python train.py --n_layer=9 --n_experts=256 --experts_per_token=6 --d_expert=32 --moe_layers=[1, 2, 3, 4, 5, 6, 7, 8] --beta1=0.95 --seq_len=512 --steps=8984 --dataset="wikipedia_en"
Below are experts of layer 2 (counted from 0) of a mixture-of-experts language model. Rows are named router (the router's row for the expert) and show model dimensions 0-159. Each number is 500 + 40 x the weight over its row's rms, rounded and kept within 0 to 999. Numbers have three digits each.
Before each expert's rows: "mostly gets" lists some tokens that are sent to it at least half of the time. This comes from a sample of Wikipedia text that the model never trained on.

# expert 248
mostly gets: " w", " n", " the", " r"
router:524507485485456418472527510522478546450502456476498526446482397533410485534501526547558545506504458522451497517457521509429484489469500514531530485490505477461575499441480503481455424490506530529445529497511516462510453490432434498509513488463515552483492558433470419554514420561469501453523492461509477418520532495577413444426452467443467533531469555499484459544458464539542586414561542510492492474494543486524497482502479445459463499450459513544493558525392522521533502488492513

# expert 233
mostly gets: " were", " her", " his", " both", " had", " They"
router:486481490511553493458519486463527437579490505449505475442425553480502462470561484440542535498553530507500472472522535494444422494441536479510500456549582551530503435425535540502495555457473486516436518459430459446566474517418551557474438550501505515562510538512528506547526445550535495466557448500571468506500562528517556467494471488483500470495450483494511553476487508485520584447545550488528497471475483475564502575453500455476538543472466440489488521553568549479459508405447518

# expert 228
mostly gets: " years", "ions", "ations", " games", "ities", "ments"
router:452546516481543439454501502496548480426545542535498549538530542438502510473456528542443536597531552510595476494451482480478532479524533520512491520551463481523442527554515476542505533500504468446471499473594515503513480548485540557510468466543474523473465576478499480562488574467433497434558520527462521539545532469554529597443512513546512550516435468575570524509555497541496452499419528485443514456600524546539476435507536461512496557537474460556508493486537508530488514451493507

# expert 105
mostly gets: " be", " to", " can", " have", " him", " will"
router:491466523428558470513495486467523569487434514558504531507526484535547505463579569483557475541486487440501449510522427490500423511466470463426506480480501438449558398456476500529409455460484496491436537480537495555506612538463572500564408501491495520546477495583470520484459504451499521487561519496490495463452463485539556444482468565600476498523502447507522463504502489530523558495501460449464525495496517479476491466534555493439452459465458560475535510522490475474460486502426488

# expert 112
mostly gets: " f", " l", " F", "c", "l", " v"
router:479437502517492513554491500528477425506469476506508440534473550543563501570519484502562420532548542520505466529518510501517495534459463490485504546572551542543530508506500515527513605553464507437543524544497472503417538457493498487536435489485529516455583511486517477484523533490453502535475508407450494471543430503520531499549448548440477536431434512504522447476531486501510461548500505493595476594484551506569500439496571470503443484481475533421526472621506485441471514514558530

# expert 43
mostly gets: "P", "ism", "R", " Comp", "ost", " Republican"
router:559455545527456448532563536476433492570511408522473539509581396528519518488441479488497525424473484461494535468479487530542528481539498501492492542482520525490575456480481511461568530602489511480496549475508472548558464500511513541453508538524427504544509557491545551458488463459471563447462563474543546483520564478525516491441458542506409526478492512584490489487452488514483472482474472518490507500561477462517509499609445504433564402545481494465520524470483476465534522525542551

# expert 173
mostly gets: " New", " F", " South", " John", " North", " West"
router:520505486555476520546517519560441537509478519493462502481557498445509454483540547552554470490491547486485501482518501503490479487490444541468469548551492481450473525519455550541441531507418518589523469524465478548548440458532571477532440471442589456500485447475538536527460481506475536600460497483540560584491449524470545451556508517489533522458468459546506502531501518470581489466501580480539507427515462475521440472422459476484551447490547392573519508450498496490512511586544528

# expert 86
mostly gets: " a", " first", " also", " two", " one", " this"
router:494436545529570482516534544493486516484531401471517508421423515496462560430546480506447522481440554494526534561554505473429476499476506472491492452518527508525463445454429455493507452552567484531452462414492472472514458449467466495459494532477499498534567509522449516549460484495507490445495507492487571471543502560555477469522477441514504512467529607526520511518447444527515492511561469482510481462458487553559447499450572489464479509416460466494493573601556495443451504486553512

# expert 179
mostly gets: "c", "d", "ac", "st", "air", "á"
router:463509502503489544443466451540516423526468476533570520498450482518488544575530469497479520565538484516517541537497480549462460536546466434552512491409599467561500435480502525466482510522481547534519550562462560447478532450530531464437460483425547534555459434499477554481577478603532550490467494440519538467495449499526504581517428562441470451441526492465498465454539523519471489558465486490477550474518441475560517482465548484514500483527485559474556493493438498454518533498530477

# expert 194
mostly gets: " Date", " Location", " Genus", " Coordinates", " Website", " Length"
router:479519517530499533481469500487497519530497558477482419508441481535537503510495532505454485361499535533508491501544464463537581535479498478539483546493523539511540463498440533489524508539505491508471554544411485475466488517527524533549569550462475413411508482535533524538502546494551504534492537497504528464414546513518563463554555533435538459585566520577489527543578482558454513522529499556518508491526504544414447491485524513516574471499553533564477482495509504539570422579464523

# expert 29
mostly gets: " can", " would", " found", " could", " have", " will"
router:459454497471455479522523510494566496432540549537589538463469513592502518497548544449516492532533416471551505540561471464494463474394491487450539437527489499489565422530473464544493496477507521456477576545411451556500529534522551571510464469501503480501509521478471506555510532547481528477566543434505437465543466496518451468530507504526541518506495541502485546488436487455505618478479445445514425516497493470521552476491533557445532477466431502506495513472550487489486472460404536

# expert 175
mostly gets: " USA", "AR", "ó", "ö", " ·", "IN"
router:538463483431480569476469519475511461494553429486528455472519452501515502426465480527449477514591465533462554470452459495513438505449493452536547534474521472491524484502479501521471546555549418559531524452524538526536538542474529478448552481452478457581513425532529497471452491589532539503463494501539462459462482475504539505556563532529470525599440507545544506521528540501477556486548549513465536438486482456535539486545525504490530484570576439432477530502523505509455410562502575

# expert 68
mostly gets: " In", " con", " Ex", " Win", " On", "pl"
router:520425450507528493480492564472466511537412496507506440545545506481542520538496555483525508517478554476414475535478539507468526439473515439491508451547445597500503452631494526539539519504445492502473501491388422531470492481571580539526501521540553495461523519480513423485535543512510547511485513485497498477464465496483504512571460474522508516486538602536437456453524458470442575502491570542506510525522491431532549521465541518501454523469505516489586447483485494444481492449543455

# expert 151
mostly gets: " was", " is", " were", " are", " has", " had"
router:501444497496564441479522470435600441511575499513544540495497511516568527555517533454557510517460482471484472504525462489511440522508540434442493433572571548526427444524459539514451554482564485559432479506546472494547508537461552554497433487475463555519478526421487481574442533524465532456511514499581445501519563494467515536554510516541521482444459438538501525490539442525547486442513504552480545508474483564446523458530547491491474497542463524459531451536513557548469493443483474

# expert 126
mostly gets: ")", " (", "),", ").", ");", "]"
router:489514519560453451561505508536523496491434498513517490488452565480522479547494547524474513545451509436538479465484544559528509524489431425525480438524446438506512570506544485453528459545570467527482469533537531453489503569487410499475451433536464481455482451437497527503508464521460474539486472534550450522479444495565467533518516501511525454573494541559559531452405434532501494450500547506423449492499500455469528503505368454538506560529503497465469456439525543465471500446527448

# expert 52
mostly gets: " Genus", " Par", " Species", "Scientific", " Gal", " Binomial"
router:527470450617457519521444539462442481465480471465457457551448489564560499536503487479440484489504490499476482467573547466518517516516493570443482531471460461588511468466494579486489511485472524455530498487357477497475494500564490470578485542462494479532540483560500492449539508488553471515535513510548539466465567501437501481536548559484526505506635512566479461444515458525444480527485518530454509499472465520529509525515436516441510413443462502544496501447519518532505529561484454

# expert 39
mostly gets: " high", " single", " round", " final", "ual", " High"
router:507469484551525524537514487462462406517521461532418539504469479505522529487526459537497541422441451446465489512442459546512513518470475490511452521515484484518500466551435504526507467497483458469464475440491548438477488451568492451513559525437544485547506466475473490507456449574592445574506475521541509458559559510459534481521450492513553507487523507504551571490520480529468574531548529536536562465499450422515434444449532491525445488563516521526521457604555485535546521566537581

# expert 117
mostly gets: "ations", "ings", "ics", "ins", "ons", "ters"
router:521481493574499483442509532502501478438479532536547552485454531426476483490565474522422446489539526539554448509493545424472440547490550532575538553477578444520549538498505524519474511505446458501462477453535503532475566529504602501451524471540478478442532542463560520520483517517429521448521549454501493541523525506538529526501505564539493471541536468569538486563518556593600487530487549456517470500529515518575424492500527495556538491472526473457441441471540493479540524447464461

# expert 109
mostly gets: " (", " \"", "\"", "(", ")", "\","
router:516525516505473488498468448543462498452406458510487465469422598508494470560473535483482474519517545454515492422527535527521514525537491462527446444482475506566468553511550489437482506541522455511504426578536519444513497500459445449474543476460475437532433527499519495510543416472446482532511452485549518570435429512426523490548555507523479449536504484494535529455442478569463450534488503504408460490471493450489596539526456469527487532438498528464464471447483488428511519460528425

# expert 216
mostly gets: "l", "ist", "ab", "oc", "ent", "ust"
router:506482517546469512530540481562509534401588434514533452494452490557556455544526497480491550492535505501463519502509522532466461553495467491541504559538498509511636516538464495508527461625423548510567492488416495514464507473502482561477548429470500440475497495495493572463516578453579538508441516478498479527521419480517513494474488460427450487457487523455505507502507461587478453501575469502475519494522459569552485518496444508432477507547485481451510493423510525511451525525484508

# expert 147
mostly gets: " $", "]", "_{", "}", "$", " ["
router:491561453514455485541571541481529463517437456564511451602502479375510487538435548576442489455525513500563496454523523456539451449447480472492559533517431460432470526466560439428465544465583439473488443474531469479553558509547475440517461522490512442528445500522477524517460523481539518491490507538530507507448488467534518449522506530502426523503430486484466499466536490485468478489501543530445458511533514514431454518529501547490461490547574463529491486558530499479469437483573508

# expert 240
mostly gets: " the", " its", " their", " civil", " Civil", " this"
router:465470505535468495572571479500441546526531514488553549555550513493426392470534455519478541499446549544448498487483497479463500453502472518527490452552529510410508518437450498528506469567494475496457535445471476528481442471540505491432499468483563548532469576462493416551478479502506475506498538433545552454550589493488452459457485460454487571478429539448541512437505505545521547477573543511477482521470481474474503514481558537534455464449492556520538557446462530568576517494491505

# expert 57
mostly gets: " un", " e", " con", " dis", " per", " en"
router:522469480479517473567565507506477488511455468468536503555557454486554526506483570474503463534450527515447512544559576455535537521498383539539507445454464531563559503567525464467468481507510513472526463454565483520518559512512498454527435523467444503472492573497518465509455430574439509482559501485529450519523473509500476479526465463544519437504507507560517503443535420434496489520546470413481513531537504457591458523555537504534453507505457513524420572495497449431526502477415519

# expert 72
mostly gets: "===", " ±%", " Pts", "==", " %", " Notes"
router:458482526514498471538486474462495480509532550386516540523478510532548484474456485545456520494489511544483499512508512500491511500486524518486562459442530447553557489551492564585471483436417389508500621502456461543500490514500546604511544459502503480541514521522537542536494489581459464476521431503467421510442547510481486563567555518539443578558512580523528504526503497485506569520466500510459455452497515447549483512500437530484521517519486488479507491544536477523398506414486506

# expert 31
mostly gets: " USA", " million", " US", "SA", " MF", "BA"
router:543498514532491480578494573467482457519560436482476508503528505456450472475510546532456478518530485504485505431440470429464506479501504421554478495546555548468488447500520452575435487493562481577460444455534588585499527501505466511468524524457518514425504517458551521547488523587491530475453502589565494537532447533509460545514445538488424542524523497493504474528528500422479502458529459524435438474575437577471457548450531499506548516499509491516525527489472457556471424516506529

# expert 37
mostly gets: "g", "w", "iv", "ov", "ig", " g"
router:562458467529534494499504552562508443524493521496500540586504490502575559552522469571555558465525459487481503557502506472433485459460514540540484452528484478547537519509514442514483517544476548548577490544520492518496501485589548436472477536531477533478482490500449550470597493555468457511483496383491482544459433531529507505478477485519411511492468583501435445490541511433575459498454461469450511524484546456454530499484430461469504503517449581419507515444474478476450527529532476

# expert 19
mostly gets: " The", " \"", " a", " “", " '", " the"
router:429515530446460598522494444524445516472460501460507466505447524536449505485555522445523527434494523547448533529506490479486435458537517467537517484508492510554555449438517539564412437536526493472453471493501444445505509504447521446456469493471506500510538503506437403498425469573539477441476449548574571494515466517453486479559532389431475495486482522543450563483447472532507449415500456479455514496441484508545526471438455472487475488484512516447470534540489493462507476484528449

# expert 62
mostly gets: "(", "I", "N", "U", "P", "F"
router:521482523571412514499513505546504429493498476502438502481456525513489530558478518500482546495543479473486545432554566488491419509534561445514560534453490480450560460455467537510440508424521394472517555501488527526543487492443484452453574476498518512569476495538570494533559453502459512512438537542558521567535552540540467537530525479560432517545470560503514500498491487449452475469505510457448466487523533522473465563527442571480487527599433481502421432514514508503481443509511495

# expert 67
mostly gets: "ater", " but", "br", " and", " test", " fr"
router:535522534531524435561506529449466561490501543502513444444487417495511509528428460555531474447518506475496560447580531484528506518480525590492460474496474498481520499451492520479470567524522559466468584552465474521483429469470431492465495440555459546482534494523509474491527499452449445489427535468524530516525568500462516505519496478494483429456603523464530556432531520412487436543563447531537506536523519537579465484498563518521434530514401504524434509474534476496497521556510484

# expert 75
mostly gets: ".\"", "\".", "\"", "\",", ",\"", "”"
router:581573471464472415569560430442498489410509518549471559535536529411532517501472554496526560478423468493527552437510469457449494474497481463427568461493460520553478437493547457488480518413538512546452434543531503525466532557502468513560500447541499452501479568453476512533504511466457457514507552464518443528482485505501438571509504520556463536469463514423450513491488461495491493496496464434458453474536541496498524502474514613501501489484493483521529548523461422548496515491511515

# expert 182
mostly gets: " also", " has", " is", " would", " had", " then"
router:573448572533563472444505495432531448477496438468563534464474515455525503574528537497529518453493492450488510537591490495441453515444533512456509435547564564508491467503583464463452544539526495513441445439550472505490479519567552562430464510461428536480546531529517467543516533435505530464507530493491459511493473502531491438535461512557519495565502546516499537507552519476494517447555529550506491557488508584511447406522552484513468468576523440469518523450555455470478476532490505

# expert 253
mostly gets: " Mar", " Pro", " Win", " pro", " Mon", " Art"
router:514444451521517468504511511475385505532454493537521500500481517525524523504458522458424560558444497539447475551464546453548586469562545462466548561493534571617505478455524467513459528486476516454465456436517578502486488438478529530485538531494457505527510469515512513456600481509573516495516533526558524517479533500515501469516439577512488466537563496510496406492537502531455535540478508483552572534569451542481471521455474535512456518452435487553510470432482532467495471417504512

# expert 94
mostly gets: "р", "н", "т", "л", "в", " ="
router:483458479508527555533493570475463475507477527551493526513492443572515479529487533493523515526484474509552434505477528463430609504610512540548516536453472464455476561578526469464435519477454474486498457537504530581485465513580561469499475509498481442581528571500498556490521507529480475543467500546476507481478452464413408503506504444538472427519547494531474519467488436520613466482414526533480431497522441438522535531487509473508541495465506490454483524510454489542495545456530450